Experts of a small language model.
Size: 15 layers, width 128, vocabulary 8192, 22.1M parameters.
Training: a variant of Muon for the experts, 628M tokens, 5284 steps.
Below are experts of layer 10 (counted from 0) of a mixture-of-experts language model. Rows are named router (the router's row for the expert), up (a neuron's input weights, with its number), down (a neuron's output weights, with its number) and show model dimensions 0-127. Each number is 50 + 10 x the weight over its row's rms, rounded and kept within 0 to 99.
After each expert's rows: "comes before" lists some tokens at least twice as common just after its tokens as in all text; "gets" lists some tokens that make up at least twice as much of what it gets as of all text. This comes from a sample of Wikipedia text that the model never trained on. Tokens count by the router's weight.

# expert 35
router:65 34 33 47 54 54 35 56 63 43 53 43 54 39 52 48 58 62 54 40 64 46 52 44 60 55 52 62 55 59 61 69 47 35 39 41 48 55 42 55 47 58 33 36 58 40 42 30 46 51 34 56 45 56 54 47 64 39 42 56 70 46 50 54 37 57 67 56 56 30 56 67 45 53 46 50 37 50 24 54 49 58 62 31 40 44 72 48 59 58 31 53 49 49 60 41 61 53 43 69 64 53 55 60 30 46 54 37 61 37 54 42 56 41 51 47 49 45 48 48 53 47 41 75 54 44 54 50
up1:56 42 49 43 48 50 62 61 61 59 42 53 57 53 48 65 56 47 63 47 17 38 52 46 53 43 63 50 60 48 55 50 57 46 43 49 50 62 63 46 51 09 51 57 49 51 47 68 47 65 65 66 54 35 59 51 57 32 45 47 41 49 65 55 50 54 46 43 55 50 52 46 55 63 70 43 57 44 40 54 47 52 39 54 65 44 41 63 36 64 57 61 42 44 41 69 51 36 66 40 58 55 46 46 71 59 53 53 61 53 53 43 49 51 45 57 31 56 59 43 39 53 52 67 70 51 46 42
down1:80 55 50 38 48 55 51 56 52 54 69 55 47 48 52 52 40 50 56 46 66 38 47 54 64 52 35 58 42 55 55 61 51 49 43 56 47 49 73 50 37 57 49 35 48 46 44 64 46 49 49 44 48 60 51 65 50 61 36 27 50 34 32 32 28 47 54 40 57 45 45 46 51 44 46 35 58 54 28 59 66 49 54 57 62 73 69 58 55 48 49 47 50 34 34 60 46 46 46 40 55 61 39 42 59 39 61 55 61 32 58 65 65 46 53 58 51 41 43 66 65 48 55 36 48 52 58 49
up2:59 49 51 56 32 44 50 57 57 48 53 50 46 68 57 45 55 45 64 53 33 42 39 53 62 45 45 58 50 55 46 41 62 52 44 38 42 54 67 37 46 41 56 48 55 60 51 39 48 44 63 38 45 45 60 42 46 73 62 32 36 53 33 46 48 48 47 50 50 76 38 34 42 40 68 51 57 45 40 55 54 58 49 49 37 42 47 54 43 31 42 63 45 24 55 48 31 49 53 49 55 54 38 58 50 22 58 45 50 32 51 51 57 47 44 47 60 49 43 40 61 36 47 79 40 32 50 45
down2:50 34 53 43 50 34 32 22 49 68 66 40 55 55 54 65 42 38 58 51 54 44 53 51 59 41 59 49 47 38 53 54 48 59 71 48 43 48 40 37 53 32 65 61 49 54 66 52 58 49 42 59 32 67 35 54 48 48 44 43 71 57 36 47 50 44 46 59 40 58 64 44 57 44 43 25 43 60 59 59 61 32 54 51 52 40 44 60 45 52 60 47 35 47 44 47 45 71 55 41 55 42 58 41 54 45 51 49 47 39 84 52 51 51 57 36 44 48 37 45 62 44 52 35 51 52 55 53
comes before: ".", " of", ",", " in", " and", " were"
gets: "s", "es", "ies", "ments", " forces", "ers"

# expert 53
router:57 60 49 27 46 53 40 66 61 61 59 56 61 44 48 46 59 32 67 45 50 44 42 52 53 47 46 43 53 49 51 67 48 42 43 39 57 56 33 51 61 61 43 56 61 47 46 52 40 53 47 52 42 37 65 50 50 55 60 50 48 47 43 45 44 30 47 48 53 54 58 45 75 39 55 65 42 58 41 58 54 62 50 50 45 39 44 58 29 64 62 54 67 54 46 20 46 67 43 44 63 47 53 47 32 46 34 50 63 61 47 65 46 65 22 48 32 53 58 40 53 41 71 50 51 52 55 35
up1:38 43 47 40 35 46 52 69 51 48 30 26 57 52 26 41 61 36 31 46 49 74 54 40 59 53 57 57 38 43 54 71 55 64 41 50 53 54 47 49 60 62 49 58 55 62 60 38 45 61 41 64 49 56 49 35 61 50 54 46 49 46 50 55 57 57 49 43 41 35 52 56 37 65 47 50 45 54 54 38 48 50 43 60 50 42 38 58 39 58 48 52 53 46 63 49 43 48 64 67 28 47 57 46 38 38 42 67 33 57 44 62 61 35 52 40 57 80 56 51 57 65 52 52 44 43 51 37
down1:23 60 36 41 54 65 48 43 42 59 60 50 72 62 34 39 52 52 37 58 44 33 56 55 55 39 52 44 49 61 47 41 34 41 55 55 49 29 43 39 36 66 61 55 46 39 56 53 47 55 57 44 48 43 44 54 39 47 53 55 72 46 48 29 52 52 51 57 31 49 32 50 49 56 47 38 47 40 47 55 39 56 59 51 50 65 50 63 47 51 41 57 50 36 43 37 50 46 59 44 55 63 49 50 35 74 40 28 45 47 57 60 59 68 38 66 45 68 47 52 52 57 40 42 32 46 57 60
up2:42 52 59 62 51 51 52 67 42 27 50 46 45 39 61 42 50 58 58 66 51 30 61 79 40 60 45 47 54 42 63 31 43 56 50 39 41 46 43 42 59 52 50 57 42 38 59 56 38 52 51 65 52 50 62 67 43 39 38 41 27 60 61 54 43 48 79 55 57 71 49 54 52 67 41 31 55 51 51 60 43 40 43 65 52 49 33 35 68 46 48 55 47 53 52 38 40 59 41 51 49 44 44 50 44 62 50 42 53 46 44 44 68 67 59 40 53 46 55 60 47 55 37 67 50 56 52 44
down2:60 45 42 59 41 48 31 71 40 36 29 57 49 63 53 43 56 75 40 36 46 55 34 52 56 28 72 52 37 58 47 60 41 50 50 58 51 60 51 36 34 46 59 52 55 29 40 66 37 41 43 33 62 51 57 52 44 41 57 44 53 40 65 60 63 51 49 43 46 41 52 40 44 44 42 58 59 55 52 30 42 34 61 47 57 55 48 41 45 53 51 51 57 48 52 29 64 53 49 39 55 50 51 32 43 46 35 45 60 45 58 45 51 47 53 56 59 46 35 60 66 57 51 48 68 57 36 38
comes before: " a", " an", " the", " also", " released", " used"
gets: " was", " is", " be", " were", " are", " been"

# expert 90
router:55 43 41 60 43 61 67 49 50 64 42 47 65 35 54 43 53 60 58 58 52 59 27 53 48 32 48 73 52 56 43 46 50 45 55 61 45 46 65 64 45 47 50 39 33 48 60 52 37 46 54 41 53 49 52 40 56 46 43 48 55 46 40 36 44 54 48 49 52 50 46 50 44 39 51 48 47 57 64 54 46 51 49 48 39 52 56 55 54 32 40 52 60 44 40 58 60 48 65 57 10 71 51 56 20 43 73 56 33 39 45 62 46 60 32 41 40 53 55 42 44 36 49 42 32 58 45 47
up0:56 49 65 59 49 57 48 59 43 53 43 43 48 58 56 30 46 46 52 33 57 56 62 70 63 76 53 59 49 42 45 34 53 57 43 75 56 42 42 48 42 39 52 55 66 43 50 49 52 48 49 42 58 55 62 39 50 66 40 35 51 64 33 54 30 38 40 54 56 40 46 36 68 32 65 65 57 52 49 39 56 53 46 69 63 56 63 37 61 40 57 62 53 51 61 53 54 53 43 43 39 58 62 56 59 25 73 40 64 47 46 47 46 54 55 55 55 34 55 35 49 52 44 43 41 47 53 49
down0:47 57 42 63 64 48 54 52 52 40 62 48 67 53 45 42 62 53 36 60 56 53 40 38 48 65 38 53 53 58 45 43 71 61 53 41 51 49 47 50 36 48 37 32 49 43 59 74 45 43 45 44 35 52 58 40 55 66 44 52 36 44 56 59 47 62 54 47 33 41 34 55 33 37 20 54 42 50 43 54 38 50 38 56 48 44 39 54 31 47 52 34 56 35 63 47 35 47 54 40 60 34 64 46 45 47 32 58 51 40 52 55 51 65 49 61 55 56 55 32 51 64 50 27 41 40 45 58
up1:51 38 47 46 55 42 62 54 33 49 60 38 38 41 56 22 61 43 51 52 42 57 59 55 37 58 50 61 44 55 56 47 35 51 49 36 48 43 34 50 56 51 51 53 62 29 69 61 48 52 51 49 57 49 67 37 62 49 65 54 48 42 54 49 52 62 53 52 45 50 37 49 41 47 45 50 53 36 43 50 47 36 54 57 48 69 49 41 53 59 33 21 41 49 52 24 27 54 49 66 59 62 42 44 44 49 49 45 69 43 48 49 52 64 66 33 68 62 61 56 48 56 59 39 46 34 56 39
down1:49 40 59 58 53 49 47 51 43 57 48 30 69 45 72 38 41 55 45 32 26 50 56 57 55 61 44 48 55 52 40 62 50 67 62 53 57 53 64 47 74 49 58 56 54 62 50 46 36 37 47 52 48 62 62 58 53 40 53 50 36 51 50 51 50 48 59 60 54 52 55 22 60 52 60 63 51 44 68 59 42 43 53 48 47 54 72 54 48 53 54 58 67 75 56 50 58 44 41 48 61 67 63 58 56 51 45 21 52 51 33 53 58 57 66 56 44 58 33 47 54 55 59 38 36 54 58 54
comes before: ")", "°", "}", ".", " mi", " km"
gets: "2", "1", "0", "3", "4", "7"

# expert 31
router:72 53 52 45 45 56 36 53 59 39 31 46 60 56 54 71 47 72 54 46 46 45 47 39 49 53 39 45 61 61 52 71 58 34 46 43 64 41 41 60 61 66 45 50 40 51 48 40 58 50 42 67 48 58 58 46 49 58 43 36 48 74 59 58 29 50 74 56 37 34 54 56 49 46 46 54 48 63 37 43 50 52 63 59 39 53 57 70 46 71 47 46 62 44 61 51 50 56 35 60 53 48 53 42 47 51 42 57 50 27 30 47 53 38 54 67 54 48 47 29 46 51 48 47 44 44 42 51
up2:44 32 41 43 45 55 52 50 48 53 57 31 63 54 43 55 35 52 49 44 49 63 55 55 22 55 61 65 59 55 40 60 59 55 47 43 46 64 53 60 32 35 57 39 55 52 36 42 60 34 41 46 49 63 42 41 50 49 63 53 43 58 45 46 58 59 66 28 63 52 44 55 47 66 51 46 47 44 42 53 34 45 66 62 40 47 44 44 48 47 37 44 40 32 50 45 44 49 61 38 37 60 45 37 37 42 48 66 22 64 49 49 49 53 53 53 63 45 64 54 74 59 45 51 57 31 67 52
down2:55 49 50 58 60 45 40 59 40 61 60 41 39 69 37 42 61 51 36 62 61 54 35 51 40 46 53 43 57 51 37 69 33 43 49 50 60 53 62 56 39 51 33 34 72 44 38 61 44 39 52 46 46 29 39 43 61 46 49 52 40 36 59 39 46 58 50 63 53 53 36 42 45 62 63 53 29 55 41 51 64 51 62 52 53 65 55 49 46 48 46 56 56 48 61 50 74 58 50 31 42 45 49 58 50 52 59 62 61 38 57 41 26 52 49 24 29 52 43 39 44 49 64 50 55 49 57 60
up3:49 47 65 42 51 56 37 56 53 51 59 43 43 61 52 54 58 28 49 52 57 38 61 49 47 46 73 57 58 59 53 50 45 57 69 50 46 54 52 46 53 57 51 50 59 63 58 43 70 59 47 47 51 37 48 37 60 47 53 46 58 58 48 42 59 54 65 66 58 40 46 44 25 47 56 41 54 65 42 56 54 43 42 63 40 61 36 40 60 48 67 61 53 53 49 24 37 52 49 59 83 49 53 34 34 38 50 34 56 46 42 53 47 73 46 52 34 45 41 69 41 43 52 43 51 45 39 67
down3:48 42 34 72 36 41 38 60 62 62 73 51 54 64 42 53 63 54 53 45 34 47 44 55 52 46 52 56 47 32 43 40 69 58 55 47 53 47 61 55 53 61 60 41 46 57 52 51 77 41 70 48 33 58 34 51 39 45 43 57 66 51 45 44 54 58 45 48 54 72 62 48 57 51 47 36 37 40 55 57 43 47 74 67 61 53 45 54 48 53 39 50 48 60 49 29 53 46 51 59 54 69 59 51 52 45 46 59 48 58 52 35 56 57 69 55 41 73 52 46 60 48 38 63 63 45 49 60
comes before: ",", " in", ".", "s", " and", " of"
gets: " film", " team", " game", " school", " band", " song"

# expert 109
router:42 44 41 54 41 46 70 52 45 54 37 60 51 41 53 64 56 62 44 45 62 48 48 53 37 56 53 48 50 58 34 44 24 34 57 54 58 42 57 39 34 60 54 40 43 51 59 51 50 54 50 72 50 43 53 40 60 45 49 41 45 49 45 30 59 48 36 57 52 70 33 34 51 42 47 52 34 54 44 38 60 51 33 44 28 49 59 48 48 31 56 47 58 33 46 51 80 45 64 50 21 61 54 64 49 55 51 37 55 31 51 61 62 46 56 35 56 45 50 51 50 48 40 41 48 48 50 51
up0:54 55 47 57 46 51 59 48 58 33 63 52 30 30 56 53 72 45 55 65 61 48 68 46 41 59 52 69 39 58 61 50 45 64 44 45 35 46 44 40 44 47 50 53 60 38 46 47 50 77 62 61 54 59 42 44 50 60 40 47 42 55 47 42 56 36 48 50 61 36 48 63 49 53 47 48 58 36 59 60 61 18 52 45 46 42 49 57 53 73 59 66 52 35 63 69 44 64 61 50 50 59 53 61 54 44 44 37 57 39 43 60 40 53 43 50 58 48 60 49 62 61 44 55 49 34 56 30
down0:26 48 51 73 46 35 42 55 44 47 62 57 59 48 41 36 31 35 57 35 28 31 45 51 46 55 45 50 46 40 38 59 46 62 36 52 53 68 42 46 65 53 49 50 55 48 38 47 39 33 57 38 61 53 48 58 42 67 56 59 56 48 55 52 51 69 40 38 44 28 53 60 41 53 50 41 64 50 63 63 53 44 43 55 37 54 64 54 39 51 44 45 35 51 55 48 73 47 44 70 55 47 49 56 46 41 54 37 35 45 60 63 57 66 35 54 46 42 42 57 58 40 53 50 37 55 46 32
up1:52 43 43 60 64 45 41 36 50 56 50 73 52 61 35 53 54 57 67 31 47 62 53 59 55 73 51 46 53 56 55 62 50 50 31 55 45 48 47 68 50 57 66 34 65 27 40 51 53 46 40 45 40 62 47 56 58 47 53 48 65 40 45 63 50 69 68 63 34 65 57 49 54 32 36 48 56 60 61 48 58 52 49 39 41 45 39 60 37 54 49 39 58 46 42 55 34 72 38 31 50 49 54 47 48 44 51 61 44 46 48 43 63 63 48 48 78 53 46 40 51 51 56 41 37 52 48 51
down1:39 62 50 44 58 37 59 50 40 42 52 63 72 41 44 46 59 69 52 42 46 53 49 35 53 31 52 47 55 49 60 65 48 48 55 36 42 57 53 63 78 55 46 69 62 41 55 64 50 44 35 46 48 55 55 38 45 45 48 42 51 69 43 40 56 51 49 47 32 36 54 62 81 33 50 49 37 59 41 48 47 64 49 45 44 58 46 61 59 34 42 42 62 70 45 59 49 52 53 41 51 56 52 57 29 56 64 49 36 49 36 49 44 46 66 48 50 66 46 33 62 50 58 60 51 48 44 57
comes before: " |", "\n", " (", "0", "|", "9"
gets: "W", "000", "E", "  ", "0", " e"

# expert 86
router:38 57 39 50 46 38 51 53 59 58 39 49 40 67 57 69 56 41 58 57 63 55 54 50 57 60 49 66 59 52 58 38 59 54 36 23 45 45 62 66 46 50 36 50 58 37 32 64 59 51 40 48 45 43 71 53 35 61 37 57 51 42 58 51 39 45 54 36 53 53 49 55 39 31 54 35 68 57 34 56 52 54 47 41 53 53 48 48 65 42 70 61 40 48 66 65 51 52 35 66 54 48 60 64 53 56 34 45 40 43 32 39 52 50 48 43 50 71 42 53 53 50 61 52 33 50 32 47
up0:40 55 41 50 50 30 53 51 50 42 45 27 54 64 39 57 57 46 40 52 65 48 44 46 57 57 35 29 55 46 38 60 36 42 44 61 26 44 37 53 41 57 43 39 41 43 46 59 68 41 49 48 41 33 39 50 50 40 30 61 64 63 41 61 42 58 63 40 63 57 45 67 59 56 40 42 50 46 59 66 17 35 45 51 45 66 56 49 37 51 56 46 36 45 62 53 50 62 55 50 55 44 54 66 37 40 54 59 64 42 59 44 45 53 65 44 50 40 38 50 46 52 58 57 62 47 54 41
down0:61 54 59 41 60 32 50 55 49 27 60 49 42 44 63 60 40 49 44 65 53 51 46 60 33 48 44 68 63 51 31 48 70 54 53 59 51 46 30 60 45 55 60 49 57 66 47 36 49 51 53 55 58 32 45 39 65 43 37 62 44 51 54 22 59 46 61 54 59 43 52 38 52 61 47 67 45 47 53 58 40 50 54 40 42 60 66 76 36 34 48 53 48 36 47 39 60 57 46 38 37 41 57 61 54 54 47 56 61 50 58 40 69 52 70 54 54 55 38 42 54 51 53 43 59 36 38 48
up1:45 53 56 70 49 61 36 37 61 45 58 57 45 35 51 55 60 54 23 39 50 46 38 74 58 54 55 37 57 40 42 37 45 62 59 58 47 40 52 40 50 56 36 61 49 58 37 36 63 54 47 41 31 35 43 66 65 37 31 54 59 48 45 49 55 43 44 60 52 50 53 36 52 54 60 55 57 57 53 72 39 41 43 43 42 38 35 40 74 60 38 35 50 58 42 47 74 62 48 58 53 48 40 50 49 51 53 51 53 48 46 41 36 46 53 47 42 50 57 69 71 55 59 62 51 45 53 56
down1:61 61 49 52 44 52 60 56 72 41 45 31 58 41 44 72 41 44 47 27 37 45 59 55 46 64 51 45 47 51 56 50 65 53 50 37 56 41 68 60 54 42 37 61 44 45 43 63 44 47 33 49 32 58 54 54 40 67 48 53 41 42 55 44 17 56 49 50 51 49 54 49 55 56 65 53 49 50 37 39 48 41 49 38 42 59 47 38 50 46 50 40 53 51 26 26 56 43 57 48 44 33 44 51 64 42 61 47 40 49 44 35 61 33 49 47 44 67 44 51 37 53 42 52 38 72 41 49
comes before: "ed", "ing", "ation", "ion", "h", "ance"
gets: "ort", "lis", "vis", "olis", "ub", "reat"

# expert 61
router:34 39 47 61 40 58 39 50 50 48 52 38 58 55 38 43 42 53 64 51 51 75 59 52 50 46 42 40 26 54 45 59 58 51 46 49 39 61 46 57 35 67 64 60 53 48 43 46 46 42 61 52 52 39 43 46 48 53 43 42 58 64 50 43 50 53 60 41 47 63 64 53 51 66 35 41 62 66 52 40 34 77 54 39 54 56 49 35 44 60 48 35 49 60 36 52 46 50 50 49 52 55 57 48 35 27 51 54 62 51 64 78 52 36 64 55 42 48 52 31 37 46 62 38 65 56 31 49
up2:40 45 54 47 41 44 52 38 48 57 37 46 36 49 72 66 24 47 22 48 52 48 48 41 46 36 67 51 42 49 36 54 55 43 35 59 57 45 53 65 32 47 58 44 59 43 56 65 51 55 41 55 46 48 56 56 36 47 43 51 38 59 60 48 71 35 35 42 55 54 47 48 49 70 54 57 46 47 66 70 56 30 47 49 47 56 42 42 44 53 37 54 45 50 40 50 61 45 31 44 44 45 42 48 55 42 56 60 46 48 67 53 47 48 48 57 61 57 43 55 27 68 27 61 39 36 42 42
down2:45 38 48 60 40 75 37 44 33 41 54 42 61 44 61 86 64 56 56 44 64 47 36 62 41 50 60 54 52 37 60 57 55 45 56 54 44 69 49 43 43 55 39 46 37 61 45 50 54 49 57 59 48 47 68 58 65 52 44 72 39 50 59 41 47 66 80 48 38 47 54 53 51 61 28 62 38 48 60 57 62 42 52 40 44 44 54 35 33 54 42 50 39 53 47 48 52 51 69 41 60 49 50 59 48 52 50 57 55 36 56 43 48 43 56 45 47 59 60 52 48 44 50 40 61 48 67 38
up3:57 48 67 55 33 51 33 29 44 53 40 48 35 50 53 40 42 62 39 58 50 34 65 54 51 51 49 56 27 53 72 36 59 60 36 34 40 32 45 55 67 48 59 51 60 24 59 40 55 43 52 41 54 40 45 49 48 44 39 41 56 33 55 50 53 40 43 76 61 43 40 40 54 57 29 47 60 50 52 54 40 49 55 58 54 57 43 49 35 50 60 51 46 64 45 51 47 59 61 57 24 56 63 39 39 62 58 50 67 52 54 43 55 55 44 50 60 49 44 47 35 54 54 64 45 60 44 57
down3:57 51 37 53 37 45 55 54 53 61 40 47 53 54 56 73 41 48 37 44 51 60 51 42 53 57 43 46 37 42 70 63 47 52 58 53 66 49 34 79 64 42 36 63 61 46 58 61 63 45 49 34 49 46 54 47 60 38 40 44 55 43 77 38 39 32 64 34 57 77 60 52 60 48 41 63 52 52 55 51 57 70 57 64 53 42 41 57 45 59 49 56 57 53 42 57 41 37 60 41 61 63 52 54 61 42 53 37 36 58 48 60 60 36 46 60 39 47 43 50 48 46 51 48 43 69 40 59
comes before: "  ", " 1", " 2", " 0", " 3", " 4"
gets: " |", ";", "|", ":", "\n "

# expert 126
router:51 39 57 39 49 53 36 52 54 53 57 55 58 60 51 62 56 57 59 41 64 48 43 40 57 38 47 59 57 62 43 62 54 66 50 65 47 58 41 75 51 45 46 51 38 44 54 32 49 69 55 39 44 50 55 47 64 27 44 50 48 44 54 50 37 70 57 56 48 27 52 52 37 52 42 57 37 59 17 44 68 43 50 46 51 70 58 46 55 61 45 61 52 52 79 45 59 41 52 54 50 55 51 42 37 39 44 60 47 52 49 26 58 36 45 53 60 47 53 48 45 66 45 73 53 51 50 56
up0:51 45 52 30 44 31 56 58 44 54 54 67 47 54 46 58 54 49 52 65 45 57 29 34 48 44 51 60 65 60 50 43 47 53 53 51 48 46 53 55 37 54 61 65 41 45 39 58 57 52 61 52 54 57 53 58 43 63 49 47 55 34 23 72 33 55 40 35 48 53 43 46 66 33 51 35 46 82 46 57 79 42 52 53 46 75 65 50 44 49 45 67 53 37 41 51 45 42 50 47 48 55 49 46 62 56 47 50 60 63 43 46 46 54 41 62 41 57 31 29 49 52 49 52 49 52 39 48
down0:51 49 67 45 45 59 62 59 43 41 48 46 18 69 46 65 37 56 50 32 48 40 41 53 51 64 49 43 57 46 53 35 63 30 61 46 41 58 46 46 52 46 53 61 51 66 59 60 63 49 49 50 55 37 48 61 46 58 71 52 45 54 47 38 65 50 52 47 49 34 54 41 49 40 31 61 37 45 29 59 35 61 63 57 56 51 46 34 38 43 34 56 63 49 54 64 60 58 55 52 49 39 44 51 56 51 45 51 70 47 52 53 49 44 71 38 39 42 69 49 45 54 72 44 47 46 35 42
up1:46 39 46 38 28 49 50 35 50 59 39 49 34 60 41 60 51 40 48 34 59 58 45 29 50 50 33 63 47 54 67 38 42 61 45 33 51 60 58 51 60 48 44 75 57 51 65 46 50 40 68 48 59 67 42 50 50 49 50 47 59 40 57 55 32 54 39 31 54 45 38 66 61 61 62 78 53 59 30 45 57 49 42 51 51 56 40 42 63 56 62 65 42 34 50 64 59 48 46 39 47 51 57 50 48 54 55 65 53 55 38 49 39 42 55 68 53 61 61 42 54 60 42 48 37 48 55 43
down1:47 32 51 30 49 54 47 42 44 46 28 38 68 45 53 46 42 54 28 36 23 51 53 55 64 58 41 54 60 43 58 57 64 46 44 57 55 51 44 63 61 19 50 46 47 52 42 57 50 35 57 39 42 50 56 55 66 57 36 39 45 54 67 47 49 45 46 54 33 49 48 52 62 37 35 55 43 53 49 53 34 58 59 44 55 53 32 46 52 53 51 57 61 54 59 63 44 37 41 54 47 51 48 69 66 41 48 45 41 47 52 45 58 42 58 57 32 51 59 57 66 56 49 60 82 50 42 58
comes before: "=", " =", " of", " and", " career", " in"
gets: "ing", "s", "y", " career", " education", "al"

# expert 29
router:61 63 40 54 50 40 58 52 46 50 44 62 55 29 58 59 32 58 41 47 61 68 55 55 43 37 59 49 59 58 36 60 59 51 55 65 45 57 64 49 58 44 59 40 39 38 57 36 39 46 69 57 43 47 52 45 45 60 63 58 46 30 58 30 35 47 48 59 38 53 45 57 38 51 44 43 42 45 46 42 54 51 25 39 62 37 59 53 67 34 55 53 58 55 37 50 53 57 65 53 49 68 56 61 27 34 62 28 44 57 47 51 52 47 51 36 38 57 43 37 50 45 62 39 40 65 57 50
up2:61 60 72 56 45 59 50 66 41 38 59 43 53 57 39 38 51 59 33 46 44 48 60 44 58 44 66 72 64 65 46 44 50 43 30 56 54 48 48 57 39 41 52 63 43 75 42 34 72 63 50 50 56 44 63 57 46 58 47 46 32 45 35 31 30 58 56 48 61 43 37 49 67 52 39 64 46 68 60 53 70 46 47 52 51 59 66 49 64 50 55 61 61 38 54 48 47 42 60 60 51 54 59 40 71 43 54 49 55 43 51 44 47 60 38 34 50 56 48 52 56 56 51 41 56 53 61 52
down2:65 53 55 57 43 54 45 49 41 60 43 57 63 61 44 64 53 53 37 46 48 54 51 51 52 50 56 50 56 60 45 27 50 56 37 70 43 48 74 42 40 59 57 61 42 58 46 56 59 40 44 60 42 48 50 44 39 30 42 36 41 58 62 51 56 44 40 43 41 32 46 63 30 75 53 52 60 46 53 56 54 57 55 42 44 65 44 47 56 47 65 71 50 55 42 61 35 66 67 61 55 45 37 60 38 48 45 38 50 42 51 67 42 59 45 38 52 45 28 48 38 40 63 53 29 66 54 58
up3:47 39 63 36 58 52 37 43 58 54 38 53 52 66 40 32 54 64 26 52 51 54 50 55 45 62 62 43 50 39 56 55 60 46 47 44 35 53 69 64 51 42 57 40 42 54 44 46 49 46 47 37 37 24 32 44 48 45 52 46 61 61 51 41 39 56 50 42 39 46 44 53 27 42 59 48 32 46 50 54 45 26 49 40 62 35 58 59 65 48 68 54 48 51 39 43 31 41 59 48 64 49 51 35 48 42 46 54 64 50 54 50 29 69 45 37 60 48 37 46 52 62 46 39 60 53 66 42
down3:56 55 42 42 46 54 41 59 37 54 61 26 58 54 49 55 41 58 52 48 63 61 37 45 48 53 53 58 53 59 41 42 52 55 70 59 39 41 53 40 52 56 47 49 48 52 54 32 42 56 55 64 43 70 64 67 48 44 31 38 37 49 70 54 58 42 43 57 47 48 44 56 51 41 51 36 54 38 63 62 49 32 60 55 58 57 57 46 38 26 71 62 52 30 61 32 58 62 41 60 42 57 33 50 39 58 41 44 36 60 34 60 40 34 54 50 36 51 69 41 48 54 55 46 61 55 40 50
comes before: "′", "″", "W", "N", "E", "\n"
gets: "′", "°", "″", " |", "|", "31"

# expert 79
router:45 59 35 51 50 50 48 52 49 50 60 50 50 43 55 50 39 50 36 61 63 44 64 53 28 59 46 43 56 51 56 33 45 72 48 38 44 36 58 41 33 44 54 49 48 46 59 46 45 37 69 49 49 50 41 62 30 46 53 54 54 48 41 61 61 56 46 50 50 63 62 57 46 52 58 41 56 56 38 69 54 50 45 53 55 32 47 57 67 37 43 78 39 52 58 47 35 36 36 46 56 54 70 52 53 38 34 45 49 17 34 45 39 59 57 44 55 69 34 55 59 51 53 51 38 59 59 49
up1:49 61 53 45 57 49 61 81 43 58 44 54 38 34 49 38 59 56 50 53 47 53 46 53 56 45 53 56 44 64 71 45 37 45 47 62 40 31 32 57 50 45 51 57 42 49 57 53 58 38 46 61 53 49 55 38 39 62 30 44 49 60 56 63 37 28 44 55 40 59 41 47 60 51 45 58 46 54 40 48 37 49 39 62 53 57 60 72 52 71 40 65 44 49 45 40 47 62 69 53 35 58 54 69 41 41 45 44 53 47 45 56 52 68 44 64 45 47 37 45 39 41 78 64 52 52 44 63
down1:46 59 27 50 41 41 52 32 50 67 46 49 58 49 46 40 44 60 55 39 37 40 65 31 43 52 50 59 42 32 54 46 58 65 59 56 54 48 60 39 41 48 67 56 41 63 42 49 57 45 54 65 46 48 45 35 47 38 53 35 42 55 35 53 45 35 64 31 48 44 43 52 62 39 54 50 49 51 41 50 48 53 58 53 41 46 42 46 30 58 48 51 42 55 50 25 39 50 36 60 55 37 34 22 60 46 55 37 55 64 35 52 42 61 56 38 41 64 55 59 54 40 56 37 47 37 33 64
up2:49 48 54 53 64 50 50 42 38 62 50 35 46 65 62 43 56 53 65 68 47 38 76 43 64 47 58 46 73 47 46 44 47 68 57 54 59 65 51 61 59 52 49 54 61 49 26 34 54 47 52 54 76 55 61 46 64 38 42 34 38 42 57 55 61 42 54 48 42 46 39 67 47 41 63 58 51 42 20 50 47 49 58 57 69 39 52 40 63 60 37 58 44 38 46 53 58 50 38 46 51 61 60 62 37 38 56 43 38 63 64 46 53 49 51 41 47 69 58 48 46 52 57 49 52 56 55 52
down2:43 54 54 57 53 56 46 59 61 48 51 42 68 32 42 48 39 43 70 57 48 56 40 36 37 56 55 32 37 43 47 23 42 57 19 64 36 45 27 59 53 50 59 50 40 43 40 64 39 54 61 48 53 53 56 37 35 53 63 40 37 51 43 60 53 52 54 50 56 54 56 53 65 55 68 53 57 37 40 63 42 41 55 46 34 55 46 53 50 40 41 63 29 34 57 57 61 38 63 46 48 64 50 51 46 42 41 50 42 37 52 44 63 38 53 42 60 47 52 55 25 59 54 42 49 53 56 44
comes before: "|", "ce", "cy", "t", "cing", "'"
gets: "n", "-", "ren", "gen", " Don", "man"